Experts of a small language model.
Size: width 768, vocabulary 8192.
Experts: 80 SwiGLU neurons an expert, 4 picks a token, a softmax router, a shared expert of 512 neurons.
Training: a variant of Adam for the experts, 1158M tokens, 4341 steps.
Below are experts of layer 9 (counted from 0) of a mixture-of-experts language model. Rows are named router (the router's row for the expert), gate (a neuron's input weights, with its number), up (a neuron's input weights, with its number), down (a neuron's output weights, with its number) and show model dimensions 672-767. Each number is 128 + 24 x the weight over its row's rms, rounded and kept within 0 to 255. Numbers have three digits each.
Before each expert's rows: a language model's description of what the expert responds to; "comes before" lists some tokens at least twice as common just after its tokens as in all text. This comes from a sample of Wikipedia text that the model never trained on. Tokens count by the router's weight.

# expert 33
Description: Day numbers, month names and years in dates, e.g. on 25 February, 26 July, 2019, plus line breaks and cells in tables.
comes before: ",", ".", "–", "|", "-", ";"
router:117140153200144098127059152102129138129163133148116137104136106105122136138123148125142144133171098179151136141135136155108120143139138133127148128112112097136139077132083139124099147094155160128126182125116087169112166159136114164146103136158116140146126143151178170120122152085141128120
gate0:087172105101142112108126090108128141112122134100139140169132109171165146128115101123093128100139162129142093117131130136090124105149105099127115167131078132120084145121136115105161124160090154152140133108158131136123103156122159123125114172137145110142103127133112160092144132139136137110
up0:081103123115163135148119111140099126122091125123130146119081097094109119131127108155094138110179108126135101092110121124124114164124108130157129098139107142120138164154138138120136132137114075148146105129107157123138105141141137117128117140077109126091101133144113115123111131154123098141
down0:118124081116151075118083048132117133113117166087104128129175109141095140112077135150095138163093124102138099139167140106106106174119166109178123120125117130081129140141146099080105119113111157137144167117091128135125151150133125127164139151129151135179134157106138108060130150080141128167
gate1:155172138101108134132155157143143136149097096158131099112090134127117106145113072125131155131127103112135098093116124147140100117143150148088128142126129134124158098106138099140090162092086146104150132120095127133126104192145111169153133095141132171152116101187146140095144148088134095109
up1:113120144125129100090159123124094123098123118126110132138100169116120134108116134127160141115127162127117103130096183107155109082121129148142156133109158115167115116171113116085141101132114131098151104130110142150133086093157162079109135147070140116117157135131130140143101162129063134157
down1:123094090149112114173112117151140100110138137148123145092130138179094114153129093105145139140140152106095117094121152111111130129111142140162113115150154156096128167139146093101138101117061126124117115155134139121099143166149147094129158138149138127178110133105101172111156102106087089117
gate2:101119136119126106171116128109135093150125146109154089121138110136150199158114133177099150094194108118137093119110168178141157134113083115113113144137149089172101123163124120167066145101117137108080117126166114121126112127112090137103142117124103119118097158141081136159091125095126123160
up2:107122153122157132120166115136124164128140137128111130123132117137137110136104109133132086145084118164133144161106178097111175104094130099139108113122113145131100149113062126128167155144169132128125124104147170114131142148136193103150168163130123137128138118062126124105159084199114117110
down2:084106096108124151101131118098132148188098111128111127144098116125137136173141133160114099159140140111128116124073124145177122137113162125119136154179098134153127118154143140099148117132149154124133108101146118145141145172111085120105105150118105154071150123101164158134100145152141094109
gate3:132145150080146141137103135120150135155142158121098124095129130152157135127113137146120080119150137120103085162119131130117087084130112179117109155113104124128100130112151141147166154145130088156107118129098149122155099105138130092128111170107106150097121106139116158117131098114163120147
up3:107145132128129139123162133102103170137117113130131086149132105096134115101105100106125136136129144128167174104142097159122160150118109115128108134151124154155123126127119117138128138147115140166102119121138103159133139141120133130159136098174138127177074102102117123160127115154070117157
down3:114107129122169125082171140120081154127126137136098146165111149134122113141103143105138128117073130119115129108143142096117127112161107081112128138146093117140152139066143115131118171144116094147122117136137127102121128134130096100104107136119102147121116129150130134122159124109119148171
gate4:109129141156146167126137124136115139085172111125142159140187117086134107125109142101124121118148098150122138131119145121102113119108140147121106132136178120116133124129144116147089131095131125127115108125168133125104110097161138126094157143148166067101140164153112126123129162146117162114
up4:130139093150089091108122121071126149136121160134118137154110133132139068150147104131169115123145163082196147171121163110147156137131112119120140158135085100177190101138128099128124134130125106121147139088127136139175133170100086132135124141145080139141148107123125151140139136138081139120
down4:115117125152062138087158170145139122107131111135100153171150155162143148157112097096134149152123131157129115165129167130110106130126131153112128140106117102120116074099163155143127125119182127113093118143139101108101155118119129103118157105163127106099126073129091105175129137088132153109
gate5:129106149103170153104142176103108108092122128080121126091123125129136172167133120090123141110142092155138143139128140129143122103116129118133111162078153172104070130111097166193128132134098104157139149123116121144094157087131132087102162086126177125145139153143139130117115131123153142111
up5:173096145151138159102092158151106103125078133112149148112106126136143128145105110137147134120148121121109110128140101125131103119123076121114157123099129150105083138088093112131139146125137091139090184138122094213087136109150112165136152123126126119120124143078137157146128140106127128105
down5:116122145186139121091105143123142099113164176174172122076130068132133134144126108152123111112111141130087107126110124133158109051149128156139116129118119117143114136140127161147146139111123155147132117153113151137107132093125135186131152158125140133115112140097108138181150142117147185119
gate6:123116145120132122160092154109128161120159111157142136106138097126158103124120111105110143118149155170120135123138094136076096106120122149087167140131141110141114113127158127128145087152094147103109141123115095135125141086106106136129106092134121120074119161112124115087124128119142143119
up6:123122108083072117100126135131123181128182127173126098148162119126164155120140091106132110147138113107138152131099129143165115156092135144079139172105108081110159124116089114107129163127113150138143139131124110156168109100141135118113111170123139154105133136136149115108187165073166136127
down6:130088126155117133168120160133111153132111176119118119171149065143146125114137144149158109133104136099138147096159117159139104156120168157133132162124110111142174105102120140118149065155110156142090123097117066122150144116131120086140140116150146149086105088120116098128142118122146106145
gate7:135174135148085139120117150134122130124124101139131077120145123135111124096117144166144157172140145103117142155116113161151158128107124102122114152111185155115119121147140155109133122117141120094134111159110111194074143051131167154187118145167172086127165155129168135157120096129143147126
up7:136114095105130108136113126142126123126107121130141163132153147116113095155119126090090110105090136113130122160126149153117127192133120189103132092134112130127133183123121086113150147144105131122122105138103152111163145111141122133071120123117097161118108154148118130139114135122135085117
down7:085085058134095129113093102168147102136127111060101147168124140099112145116155174115102153133088174127102125131157129124152131157098095113156105101115106132130150144111114088106146116125117095131105106128131119117115154124121111142070180149137091129167118146118116142172141090120132145139
gate8:152127107096090102165160121146178125098122131132122175109142134086130090143137118125103102095145125108121121132107119112133104133169111140131149146120164167110172115131111113151146118109113112112109114148129148129136135120138110131128144125125142135118127175093140110104075115124107156137
up8:142106142120137149171126124114140118147106102122123121160105153120124104112156130093102131120079132127132103118125121138130162133132165162162158089139107142149176114125157155116140162139108143112136130141123116133139137153162079139088131162137133114137093128126161121131141094103171116152
down8:119097152089130127092091095127165129143117144135147151108120121154087145137105091146109156118100159107117108148145127122118136104123092168140097087135129136091146144121155132118083152127138109141122122081126133098099125110110111087136108120129132141102112127176093140127086137156122130077
gate9:121123120162139148082132107126145133093156110117131096198161131143123130113079141108096170141178087194169142092119121143118124135122103110081110142097131143128093101110146114093106144146127121150140159109141162147123106116156174183107118100138145157109184110116148166163163148117127132120
up9:129101108105137126161088081140108131094096134151122104151125122125195127096113123141134105149119122114110149163133135142124155112168110119146148179115116120133124118135124156138122113115145101144126159137137162191157139099141171142114143140125109129144158119119067104182136103116112139139
down9:149086108140126095110127160130132107172138156137115122144108122154115140143113100096100098133122144153134073108119129125144119078147141156106127135116127132123114140169148119107113147104149141138145094097105091091170157151154138135157130162120140126137096110174145094178130112133115131136
gate10:083111119096104129127109134117147182085145126096127175148098104148107140113117093163127136148172142106132142128131138139169125139099112100105135076140106104147099147174145117062136099136096126111110122104114131117090105120091129140129135153135122123151124134125110142133109146081118168134
up10:146154141191130108124114149107131103143131150144147114135145159111125162161143145079139134133127113150130073133163108168116115116125145182158141120119131128109157124068125100150142154123115125156144146164136127127148133159176095137130132115118135118100122107103146114095145130170128104142
down10:129141113101093151153109117137081084140143098146135150101092154123159151131137145130147130144159146143083140142119091124181121129093069107148135167067130139119130095098116141124123156166177105113139075123146121156163132116115162136138140117151124099075128117121142206135136153102118121126
gate11:125111155126111109164125126072158151112119148140128138176149097109168132088153088122133128124125139148154122123144134161174139145137147112138072141126118116143104104163140150122126110145079150094151112135112132136084151184111119151121129132143158164114095139094099096103139148129148132136
up11:144176138090160160134126144195077121129106099130134081111160177124106123118133144167113117109118119153096103136132177113110164145115147115135183128129187108176126171121132105164113154136115125145098121163164116142117108084177109114175128078136099126144090113158151150117120150164129127147
down11:142141118150150104133141118148139158152107145146082118158141151158154133188116083117126139144138071139130207117085113057127112135082137100121078120107120111102089120135154175115142151131143102118086100118121128134139111141105135113153121134091110135090112101131161179118138145100153151106
gate12:139155150145151118128191115134162138119121155135141128132126143160086124124132066136169143166107171114115099148119109085156125121144139145127141134140142119103139127116116125155144123174142145111138159157163124173122134144133129164115132131131076110152148091129154120118158146114142152123
up12:113161111093134112151142148130110111133143111138114151163153119148135131123147128112140138097106147136180134169097162164116156127111124098096114084145126110100104104120118140140147088150124092133137102115154141108135091139129088123121129156112150157148140124082106148114122120139123149096
down12:126112105131141136130117132108117121094127133100132083106158120116148157100128115116166138149150108109130148117124149110127146101075118119096152124156144102105113110165135140159127060133128100117114104096072120116158101164162150144129139146101126152157161132130128144128132144105152117123
gate13:158159114148132165146122177136064107099099111127155086143133120145143132144143157090137151115140129173124102127126135136147135101128094086120130129109147112134125157173139126126125096144129166101149122163139135128158119135063128132174130138138122176140148130142153114121113119155127112161
up13:128089144130113178126133142132107131116118109048127091152119128135136132124148143140175130147133141144115114147087127072133156121128094121130113088160156127118096120111178159141138098154119123151153103161166130142137129122145129136123160103140087152112141122128155110116167136160109118102
down13:124107135170132149102151113105120155181138115138141140121117108145151139106130113086096119136147094141159114133133122119140138106112110184153114143142137168170148144126153150131122139088100134149109112163128145149125112132072144121098148141118112139175144145121153131145146113150116133104
gate14:126151141142148104103155152133152108149126110142183097148106131098155122135122150168112128137142109144109114096091144146126141128169146129134141125142168136103134144096176137100158135163148120100140119124123169151135149147092148133130103155136093152162160110169143137122130078122141121097
up14:125103117115127118134144120136117115131104101122152106105094173098149131170129163103105113136120134146144086118136129136046093106130178170162113113121151128115179108130141149113119123101123123127109118162109094159137128137124140138113127110141135125157183118149102108124152161140057102116
down14:122130106137159138135133136143178126193121160139120117106116163111149129084131155160136142084129099142162115149073077122164125139156144136113120125099115115122166161158126128123161134136133130108102142145138142134099156144129162147108147111120109163118151138139107130185116140128127117114

# expert 47
Description: Final pieces of multi-token words and names, such as Skytra(in), Experi(ment), Treat(ment), and institution words like Award, Cup, League.
comes before: " |", ",", " and", "=", " (", ";"
router:163116136104128131149116142091182130142084086151133119125120115182125119152086139154134111149113156165142139150146120147103111101135112170109099107108083068118071143096155135140126134162147134084097127137126130097107132101131143120118114148096157106135116135149131141137118133100143108145
gate0:130143123162184158116128118134129120100124157098090098092129157136129132117099124147120134119128120130155124183134149078110136116065107126135131135097144089120118090133138141123118161133152067154121111108153110131142091134151124122112053138206169130133132145123118166164159110114100103135
up0:147133139130124133129150117116100116145102173156101119159112092103095132091112138135148114130132162117095104158132139067071136089109138159156151119117110135099138121107129079121120117130119116172099125095114115140172119105182135105114081143164116085126150113085131107119127070159099157147
down0:134105111120173116107164107164108143099098119115149133106102131143147132156126110115156118142150105110144111136114070171124125137164126137167137145151133181139129094136122136100153120146149143160133113134084172133095144095129169123085123124114166093125117086150150120127106135129135150126
gate1:121149126158111089143115087080119154119123076123127154154147156128117145115164082134139091140122134145110122097113151130128108159153139087132075116080166119125105097117165082105171075140123113136135105120097145128089130131135172085157134133155167109172099138085119098129118163112134101106
up1:116120118147116164129134157123139108135147133179143086142146111122117119103148125154130173128126128171182142114140163113136178164157083151135113142135115144141102106154114168119116179131103160119142141104130149098128115121194115151080128121163114149117134120088135213107108109103127135117
down1:151145114139174111072152147133115137129131099117166137123157085104115116141102134128171112072116148187132144108149128096136161116122135084084108099145115111141143131144137115170128120115154122105114123126142140116120111147138095111159113095134110130084117098157119161128126148145113154121
gate2:130140138113107114107129115088155135110089130138121090110131116155109129110099144107083095143135135114183154145097109114151132100148110141080090146128108134157108107164121150095129155154109091140124198099160133134143124139124130133125126128162137137134167146144166144119122139139108113148
up2:134120135146111126157139091099189076133117097143114139162094129128118152143139147125128136107127100099126172127144131096135096148139110159095103110123071107140134088153125145125171123103134160118126159138145122137151114123132111113139137132133122123140121127126106132125132117117137111138
down2:108113141102129132117129110086151145123092082123075151140135138141180089125119156119139153158099159094115134107115107108154130095137112122161114110171081127107133127152121085111124075099122110139105158143140124116136091083147115105091107121111164089167144163124142156098113126137133127146
gate3:115139124114088092104105115107127205187095105109137132116132136166103114071130114125105137143131105120126128133122128125113145081117124140152140110126116174162135139146127124105160090120127166095090134100103111093124118115107104119141158141124134132118116110166164111114099073105151093112
up3:133128128120122125146112145101113126125114137132140116161103133165118098129098133119133101131111144104139146110129190136142128110182153147175159099112129111151116090103143125114149129088105132126134134155142157143110122145104099129113155073131129130167137144105114128136145102125140111150
down3:096144151087110173142092119114123062146148121090129102137088141126136140145114112119103153145142138149102113146158111152144153123133154078160148101117142128154113119176125096127093120151156094141133130160140165137153123103125143141109136125101137119094131122158125103105109124158136119118
gate4:126118154127150103116136135120116088136104090070129108144124100087120153080152145107158138108128109106150138146134098118055170100133177119155143120136139144165109101132119117121146124147141102128077119124146173106103156106129157127102128187081174162151136110119166125128159121164133103083
up4:107079148114128130106132120159128106148138135141127151101123131105121202076149106077134124101136109104129151143160125129132104125126143160123100092118157099102147067120117137138163152108138078140111139126145142164090142077100165124103114162113151103092091059137114147145111131182123114113
down4:097131164103112158131191137142119162163102169103111088116155162123121118144110141108112146149169095149129130122111108139107134145099173152150145163131141102126124158122116190118126126129143127107088095116096156118079120138174127098110142154137127126122102144124120076166108129133083099096
gate5:115144078142130156163118128149147168115155118135152150148139127111103108119056129149142143158160154093129165152138116104139133101151110138169111117097119142136123115160110147149109127151098054133145170148094148146098142152123136124103136153137146099155099144127150161156122080122143124105
up5:124138098149139150125107125132146156108154149107128095109160147117122125114115115107118136136133137141138131119133173148105140145127129115141124112132114139141160105134126105109083114111138129136108126114164169131147143139135111084102102120124115161123112144066173112147133130139133149131
down5:144139095146137119104164140142184134161081141146140122123167129171136137134137113113146114124162172199156139156083087111133165129143157138153126126165165132135150126136112135151140103143169141143115135146086127146151126122121132126118112142120109128127091103117128129125065129108095135151
gate6:099096147138163154076092075139145147130105121110155089160120104136142144076119136145132153145147117143072117140125171105143162135129172131141151162160130105136132158146129118112122128114127156099111136118122160081095104098152088115163124149111101152154077117146127098108142136176128163158
up6:114126146145070112198109111111163120139178113126134108127154069117119140130101124107145119168132158113145120116127157103129129129141142131139133138172141128146131087138126147090127123085140130143099150130151092118110187164135086102145141129153152124123102114175179146123074100151124119134
down6:147119095163184104119118120174157117140104120104119109117092117126149141152109141143161108087134112142118139179101133120122149164127117109129160152105186149143135146122148150113147119131121130120092126156110150106095141121116124155121117080123094116138125119137124106201133168118139165132
gate7:133125147115081111152121187135132147125128129104168103186121140141135154108077097127150155118109148078130136145157157132158120100122120091138123159142138104148189062130127121046121129105158150157134161187143086135097118129118117106122168149130136091122133145128142124135143122121129146176
up7:093152170142118153100110106139146099109097132178145142137111112163122115150122116162128103086122160126123123127136157136132131133126137106130154116137150136135122105154136151123147164110142122119087109098147119120119157122129079133096091112117078125147134136104128161118115136157126137070
down7:105115148165132213131110157150140121167109111154112126107131141143115125142127100125136146095109136132118138165073146185141101156141176142087079108140141153126133135117090139092106128155096125126105140140113072137115114115139123143101153137132136121183118117166145091106154167129110116107
gate8:117132150154085139106082119131130162134083138100155136144159069161107127114105122122127153115085146095149180138095197088110158051129157066102133143170139091120111095132145103107147137084084092098111116150099124173096168138098083145124085129173101098132137138158114093138136083136146128093
up8:125094102145153168098145107128078131120082132141132133120130143128128107160117140141111105145153097151163116164114091142152119141101104121122152114154135100147131152073170173123151140132125099110129167107096167159141111139172157094083144160159141141113121103103081141092158112157082105195
down8:105143121130117102135165120170089126112094127101122127157176126145085150124134112110133108106129097131140073137126106145140127147141118155118049123113103101099140114116147056117106203163102165178109150093108149118146113126156133113117136131137135107131155116145122084145114098135084105103
gate9:136165159136125094123125149143150127122128119139125095162116150149115155125128100154125131130117171128110115161147118149119123110108110119120106110142125116101156135120158090097134135174106113133131117140097145107161102097139115087161108106114155093127128112142151142124111115148159095103
up9:151121117139117145098147135120138133136104181132117116116128067138113112140118131114132146089091116089134070174107122144101140111125112116144122118176091144101092134117143106128122163163145175159107129128092132099154134150097078136112184171101093104162109099155138111118148093122163123111
down9:126136114177124109152130110127174120126137105155129132098129179098147099115181125126096098104151135128144148114168128091141124156125072106118115148096150152104141136108158115095137115128153109160130107131152138098138144143110132130144173149134109128137110084160116150109139108131143146143
gate10:131137125152140116179170127141152144129125154173149120167093143126141107134144112122139087136115147141145118126175111125130119111136095152163140128130113124128144126124106134094115144122148107117165081079144117139125132126098116121131202092126157111154103118151147133182128105124161139181
up10:114126112129168143136119168108124145107166177115123177121129143080153121083103116163141147147151124159095136140106090151121143139151117143114185121151158122156097118133140106120108108097135149153137151147123138108116119131133153201132100083147162109103095151110144176101112166150108134091
down10:135089115109107125120124132132107153112122101117141125091086163127148158073136126154151121142134115125125154138091104118107126167096101115093166122105137161144127107157151118127151133130108096131156118147132121129151096142143102137127136099122103116138085155120121084092120138121115131127
gate11:111127152125120131135112165151159145163104133121153135093137153150108113161110142139083169080148117156118104121169126116151139098095081105129150104132150132128133081155134110107138118107149121107114108147119123075124103154131153094136147159139096121093145133184171085138147149139120171107
up11:153127107118130117143149123161120116122146130150162117166111125167138125151105101094127075141115170172089115121130134181138132166120151173080121130148138134165138130175138135148157150166121137116157121133171117141126073128123113168100108125115119098170137151134065135113110109138118149104
down11:092135158148133135129148114126136130107118127162140116127160126139145144150130110105145128142127126115103151135145116130138098143143116199093102150150135119167105099127152117130157156139113118116080135144089165158105102135098120114115149118145110138103103120150109134119142129132095087167
gate12:069095120123135217130143145127133142097143117109124133109132144157132135136112145115107135099105156132134144110144102112123146145129150131082087130112111116128110096161125147115120100092089099145121127125108143115151089095135112171144170102070118151176144136157136129119150116129109126106
up12:101129149133088129173120118182118112089150161132130166139115160136149125149165093148097096150127123135111146131120165092164122121127128114088100150077168118104118101144137139147145103103166105124116163149159136137124112103151125130138123072134127135127134139177127148118120136126153155143
down12:124106165126129133123133170107096152148171126190111124147114128160134139115095111165116080164157096124122125155135122131163113140101153146110130112161133105115113085081113173137093119114090155156124113175133117101107131179147093106091168151097092131111115094098131139119132111105107102106
gate13:125130116140079172123182101144134120171144105132134099140120119135141100109137150103183114153147142159130123112113133139134123093096096131118118130093099089145082152092141133104161113132091136144115107094179114151110166108138082104106129162127172143146104063154146120145083098121164108137
up13:164087120116153119108076136177115125100135103132084168065137110151114116125117123113156142103115109073128153115122158098114175128127154122139120128150123145122120121193134140123133108104148151112177146135107166139154095153138115125141143120142101120104154127151128135120107099134142147116
down13:171118130129161144149140085166160153155121137123197108082166109149127116108098099163132147113107098154141100135112154108121129114102151157117146137111154117130120119166116139141092147127095141119179119140123154134150117147150161098119146122150102121162102125132148129168105122152156111167
gate14:157104122116109108123119048109111148143109137081129173139123100160155062163132087182130136116107122088116136187118132127136181174136137105101120130128129124135111143127114111120180137109104123139088148101115128151093097125106135095168098129142101066080130145107137138121129162136135106159
up14:071154127165127138098150151153110126114117124140128131075112138114152166134138101152082143124142091134156106153130130147109149135123107134107134164118150122164100197106117141166134113107139170102141116137125112127078115103154076126172141162138105116123140148147115095121154138122092141152
down14:120162139131116168139154132128148165157092152157113083107138167154133171132132183106060125142102118119146154144118130160146123123123155121059130141132117152141105152133135127132106154116128079151116145092114112131110098153154154127154111134103133142125142101105089138147115130132138157159

# expert 57
Description: Numbers inside pipe-separated sports or election tables, like goals, points and vote counts, plus player position codes FW, DF, MF.
comes before: " |", ")", ".", ":", "–", "0"
router:174123112154134114144135094130158122071111173117152127113164126104168134094183077147102124153175161133092150101172101138111081109195089185114148156136099084140175107150138103114149160156085135061104141131117135122183125139109135127182125085167124148126154120120122155114103084126132143111
gate0:154131119145130098122141124146141133137161123151134157076150105116115114104129123134136125143118134137160131117111121151123128173165121138128174109106088091098117115137108093147120117121093119065115118129104127148116161136109145120165141099112113107145155147135163089137078125126150117135
up0:107159104112137135161124168134070087138122135111140154131132118112152115139146102104094116126100097116169118180180146148130119074127155134100095118162168111147104136129107139092099134093104135101112092135173101115114085120132118172138100134135159126112130144102168161109133120113144095113
down0:119105114118145117124079140077100141104149149110142129108131137170142143137107136129073091139165119116131145131082116167102128137117093119124150114137103136109107184124146115055126125132071102109105126105149164121169132100092141144100143101120102168104107151138130139122129176143147135157
gate1:110152153094127112130143163159128134099096154116141171107171128111147120147108103162155142091124114155163107154138092126100154078134157121119121149095122155104150095150099165115145135107129158138123122134118186120131111087113128156153147130168105080120096147115094118130154094144098112104
up1:111160186144125148106096098141116118105115119117152168135105128110116181121161123165150146144108128146160132123134082142120130098127134152140136181122106135116117133173115112098154135159146116082131113149146123113147073094108148145102073151127112131087141138163151122109126124136154124119
down1:141125128146088079111115109152129077120085122126090119111126070147111119133136160129132112169139157157178126121124151147121088127126088127129141133100137150132118150181136108107138126125104103105146123135104122131119088102143109140139127100136125106106125104148104149109151111141089105130
gate2:113097150114155141099132125175144050109121133150139150102150138128133186116092136164120099159106141126084114127112149110167125109124091145139114117174128142141132093172148158090069152148121114157112141100162138129070087161128133107111117151162150098161139172140114140148143112148163089137
up2:165130115155098106145150155084103122145132135146101095099091122151100116153120149122119140124148122108117139106143182090125132162104150109127123121110140110125112096155140100103108135123143110104150104152187133095139156150178140071128134089133130137157101161091171172074090124110127107134
down2:064125149127111120138119127139080151116148127107139112101098104114109101111096079118161097132138139105119141131124151133120150126104119146152082145109131125120112074142126158099133084119125111108147112142128153106101119143145106131111156123147142132119126123105097129127135144112099144114
gate3:135134095124119076147142091104134132099145132125123154150127113110161147146134101131134122095117138137154129150132115140131094121138110118119151112145060103121135152104124165109139112128135090132125118103191171079123133124130157145062118106100127125140130083147111140148122149080083126157
up3:119112092133130111110131086090124163109127104097130144148137137114163113163151086153107171128151111117143161112147115159089112115162107132120176094129145128130093142140142166113098144139124114099149155154108110141121096146111194152089139131160066170109197123148126125161127126086127096076
down3:140118104103152119204130111083140200081115113113124140104106110145139140130088134118183130126146158101089162100119150131120124099133147125107108108129150083121149143113143145107155085145150102154105101114157116150121090126133153086152129129177176108161124157129143123163122154129129172101
gate4:103133116135134139161135132110127140104145152132098115137109155153160131128133123122133120147150141148149130160116102078132107131129086125151134185082154119120151126083128148076108170093150168152115133164101158110118112111159109123092095095148136152150119096108173085127139115148085144134
up4:125139128118129145103125093068125139098092127149115187141119096119131099168107092147079125137103125144122124128113174122162141089117127097137087080167129140140093167189113131080142117139120136129075143131145101150165125140076171114127142142124147138121101170123110140139139116151127180125
down4:148102134098130133134124138152146131116195107144151126114085120108101118123147123139109148076121156131149143130164124144117105099136151132132159121180145144211117150110123102120150167117147156087142148123183141125130152150101164091076125174086132138096146142137108097117127119098157158117
gate5:104145116132066116108172115111097125136131113062114144114129137133149145133109129112119090091111110104130128149149136103142157119073128070121083141144089173149155114149135111144115124127146099113099130151143101071154141140132129144146143170169108101157113147122183121177149100106100101151
up5:121124126145101100098120106129125095116111139151141139157132108121158113089138143130153130127141095150095140138097122152131105159139151157123185119146136140082165135129160152135113149166072159130161125128090128157134151126150089130140109088147113117136136132162106091100151141133079117171
down5:109157090126112139090169117154090130165154118129115128090174134110099146121183088100133151116150103117151116193096136115159133123113163145131125141154079119147091103101071143153152111129112101121118151157133098095105106123159146142124109130129137102116084119143156084136133109130136138172
gate6:123122135159101140117119127087155132132102099147102131139154166136157103121105127151095112122166121139121117111125153143108129090094066078149139103122122131149130156128119173169153108114122152109104152116117100096142136123110133108170157064156137133122096114114109123089120154134153114133
up6:110118124113129131135156142088123141099083089147141126152180131132101086140118119113133152142123148099121095116115127132144135106106097103121115085151108137140154097151111114137088098123178161125095156100134103135101124111128121093116115105116125148117134143080117128115157117079148105125
down6:194103166161122138141110139120099183115084132110159157125140106102111128105133108102075159147163157122104168159135110141131109121109169145101103139122116133145124157103167100103118119075115133149115124141092129114127116135154097137163115097148132124140108127147142113159119128176094130096
gate7:157167130105176146138118141137144110127177131124123068134177119115123124094145111098132114148179153094133164161136097123077136121098129083077130136126108112107114105122108134142114149121140123112108188115167091138157119142115131107118158127146143159132150124116135134081116156121114101099
up7:157128141123123135110115114081135135127155127104120134106153161119110139096117139152156087122100153118131154132119150113122124139099119094149118130172095130125119131098133132117105167140158114158143126117159141126158109132144151173105108127110142150116122144136158079052102133110139118141
down7:133152100118157144118150142159130107106094144085122107149113114141134148116127127089151155133152138151163100136062125164145171152147174099150131145107155147124088125097104109136132124087122116101124120125112178115106095105126116134082142096123147112117126120140150138148114147164106149140
gate8:166097118078134096096116133140155102101141132098136128144135130114086122143128125119143125158177170150113120112143149119146105131136117124101147092128094166108150092143184114172164130112115156144091172135116119116131098126136129157112129132122152110120129161134107108145140158101111146165
up8:172182149153145101162123157114127106130107055139127132138114156086103148078144132127130106106122100140126131157121108109110127089132091083105120097117142089106145140105083119086096118109091125102125137150112150095128119144158132119124139138161137108126142132089120129128124148139195156090
down8:086102114143128105179155102099147084143118091179139122114142128135132123102106115074107121127130136127145128136098131154090102148151151120140092164106152103134138173134121154123117123126109120151077143072156107117113087119094112158099164152106143122099146137135158153119132128132150160136
gate9:140136113135085132106123132156131085070114154153151148122105134113135139137128170139080116131121102126124173132168136091143094115102124130126113101111106105131090134114129129090109150149124126136152122118121127095119091173118166143136120165159149081125113157115134135110125102134086092155
up9:106087096141120151098135159120110152108138160084150149126126120145136111153129129098154147133162155114117130165114155119171119106142138123143125116155088099122126086126151106095130131152125121136129169149167128144158140129211132084137129138140114120175102086157114151162151133121103104116
down9:148141121121099151162136127166125179115113157145171143087098130127140101079113097125142101175147107123127172112130102162121117121149096108133117116112182092079141100142133157123150134111130137113120077102114094128102094131131186119110120173150153169121156163099140124147124117107147138141
gate10:133146101120165090132107131115144118124107127159147148161118129121119167145126089101157127169132138134071175100139124140126126096133134094133142097113148163145124128101107164122107115113141103154159144111126123108142109145150123091147170162122125086115166143122120160122157117128156173100
up10:119158174112110159100176166136092146155117118141134118123110119126120100139113128157134152107107128127145096116104123084133130179135156139141085129045119087120180098147130150132161097164141159142157131123108115164060133145128117144116094112099125135124144117157147114148143118129121125175
down10:104133167119112147142105124128145152128089123127128154185121163153117114103137127147180135151136091119098146127138125099115111142135143185112130060132159136135133116094110107126128154127153090145145152134109059109126160107138158132130126089147121082146141097108128201122131141142090148154
gate11:167112131141129109124132099155138122126114119150099138078130165103146120100105132112157170141118146173169098116114166096135144142133126095127166109124186133076115140131139104132152149106129147105122150132103098141120112149113086187125118101104077128119122109159115135125122123096105128147
up11:157119063128113074117100146109150104099115141134124158112101120111172136115132105148167151104111142160153108152138104129105130107134106105152129133159124193082124126173122104109119121145133105166095121146127150144106119106164171159155109138127104108112093167131135143140140084107134104104
down11:102088154147144121118152134111168136126092160125119136138093115113125119099140129099140147121149130137164126151135136123117147100132106125146120123160110113077125160104106112125119126103101127131106101112152085108138127144082136128128157139103121155082177124142074116130118125129082087122
gate12:117168157120095143190119171115114123142165131169141130127119120151161133176125108120095136105119116120143128128164155142126108115119118091102146150115145094188157136092122164177108157121122147114108108124138126131156116194129142075185134116119121118111127089133134109115124145107100112152
up12:085123141152114127138144151152163130071125118103150177118134074138120126140157124153133049170123141167124108080088146085134088162167138136124127133133103104137122117145124172095130105112138121154153116151116136139118136108162133121091140142091139111143128134142151088140090163165102151137
down12:114124170100130115117152131121128187141129130145106097091141158133112142154109142127143146138093124106130115143108151110126148120130149109107100115119112094165118112150137111127137098148100130118156160113135156135077147156131134089109106126101154153126127131132142128126142093118091095136
gate13:108129102119141185123132107144126096158092152113173085150147120128088102157107145187114125138118126132119102139156140096138122146079142146152137131178182147175144113152115133103104144181116114126094096153171171110160121161108185115125147112123132147129130132067131142119128115130126115152
up13:121158103165121161101120160150171144116121145150094156123135126129102150126130143156096116114120123135115146145147090113140075142114085130150151135181150118162102119114112123115144094135158107092132122110116187073130121173132155098169098121084110138122160131076127108119121146143146150138
down13:103141112149150137108204141103125149162162105139168140124109107128114094133103108135109108126143116129117114127140112165129077098115127135101128110123122105144128128147131154125084151131133199127123139130119130174148133078173109126107131130127162128136128123099155133131113102130161147124
gate14:150147132139104111124131109153188101152111123123167111123109149123103142135119137115147117142100096125106099147165126098102111103115114140157150114143150115145174123085131078086122169132169124099147140157072142144108140100141139103112127119157128097121095131122141122164143121086193133159
up14:140102167101116102157147124135120136095148125144104107132134126123132103135091163094124132145133107126123120103116132123145128106125125157097151133116122140033091152140141134179141075140151104148114111098137107103140125137160149114128143121100086173134108146133137102135101113122131137152
down14:145145121093130104120113125155119136093180102112120123144145145153121174141124158145126192141136139132175140142086133098132136197147167118125157193165076164150123123134067166183148123116144096103152140103153107149136158166093137116103119161131103132156145120158155145107155146092175111150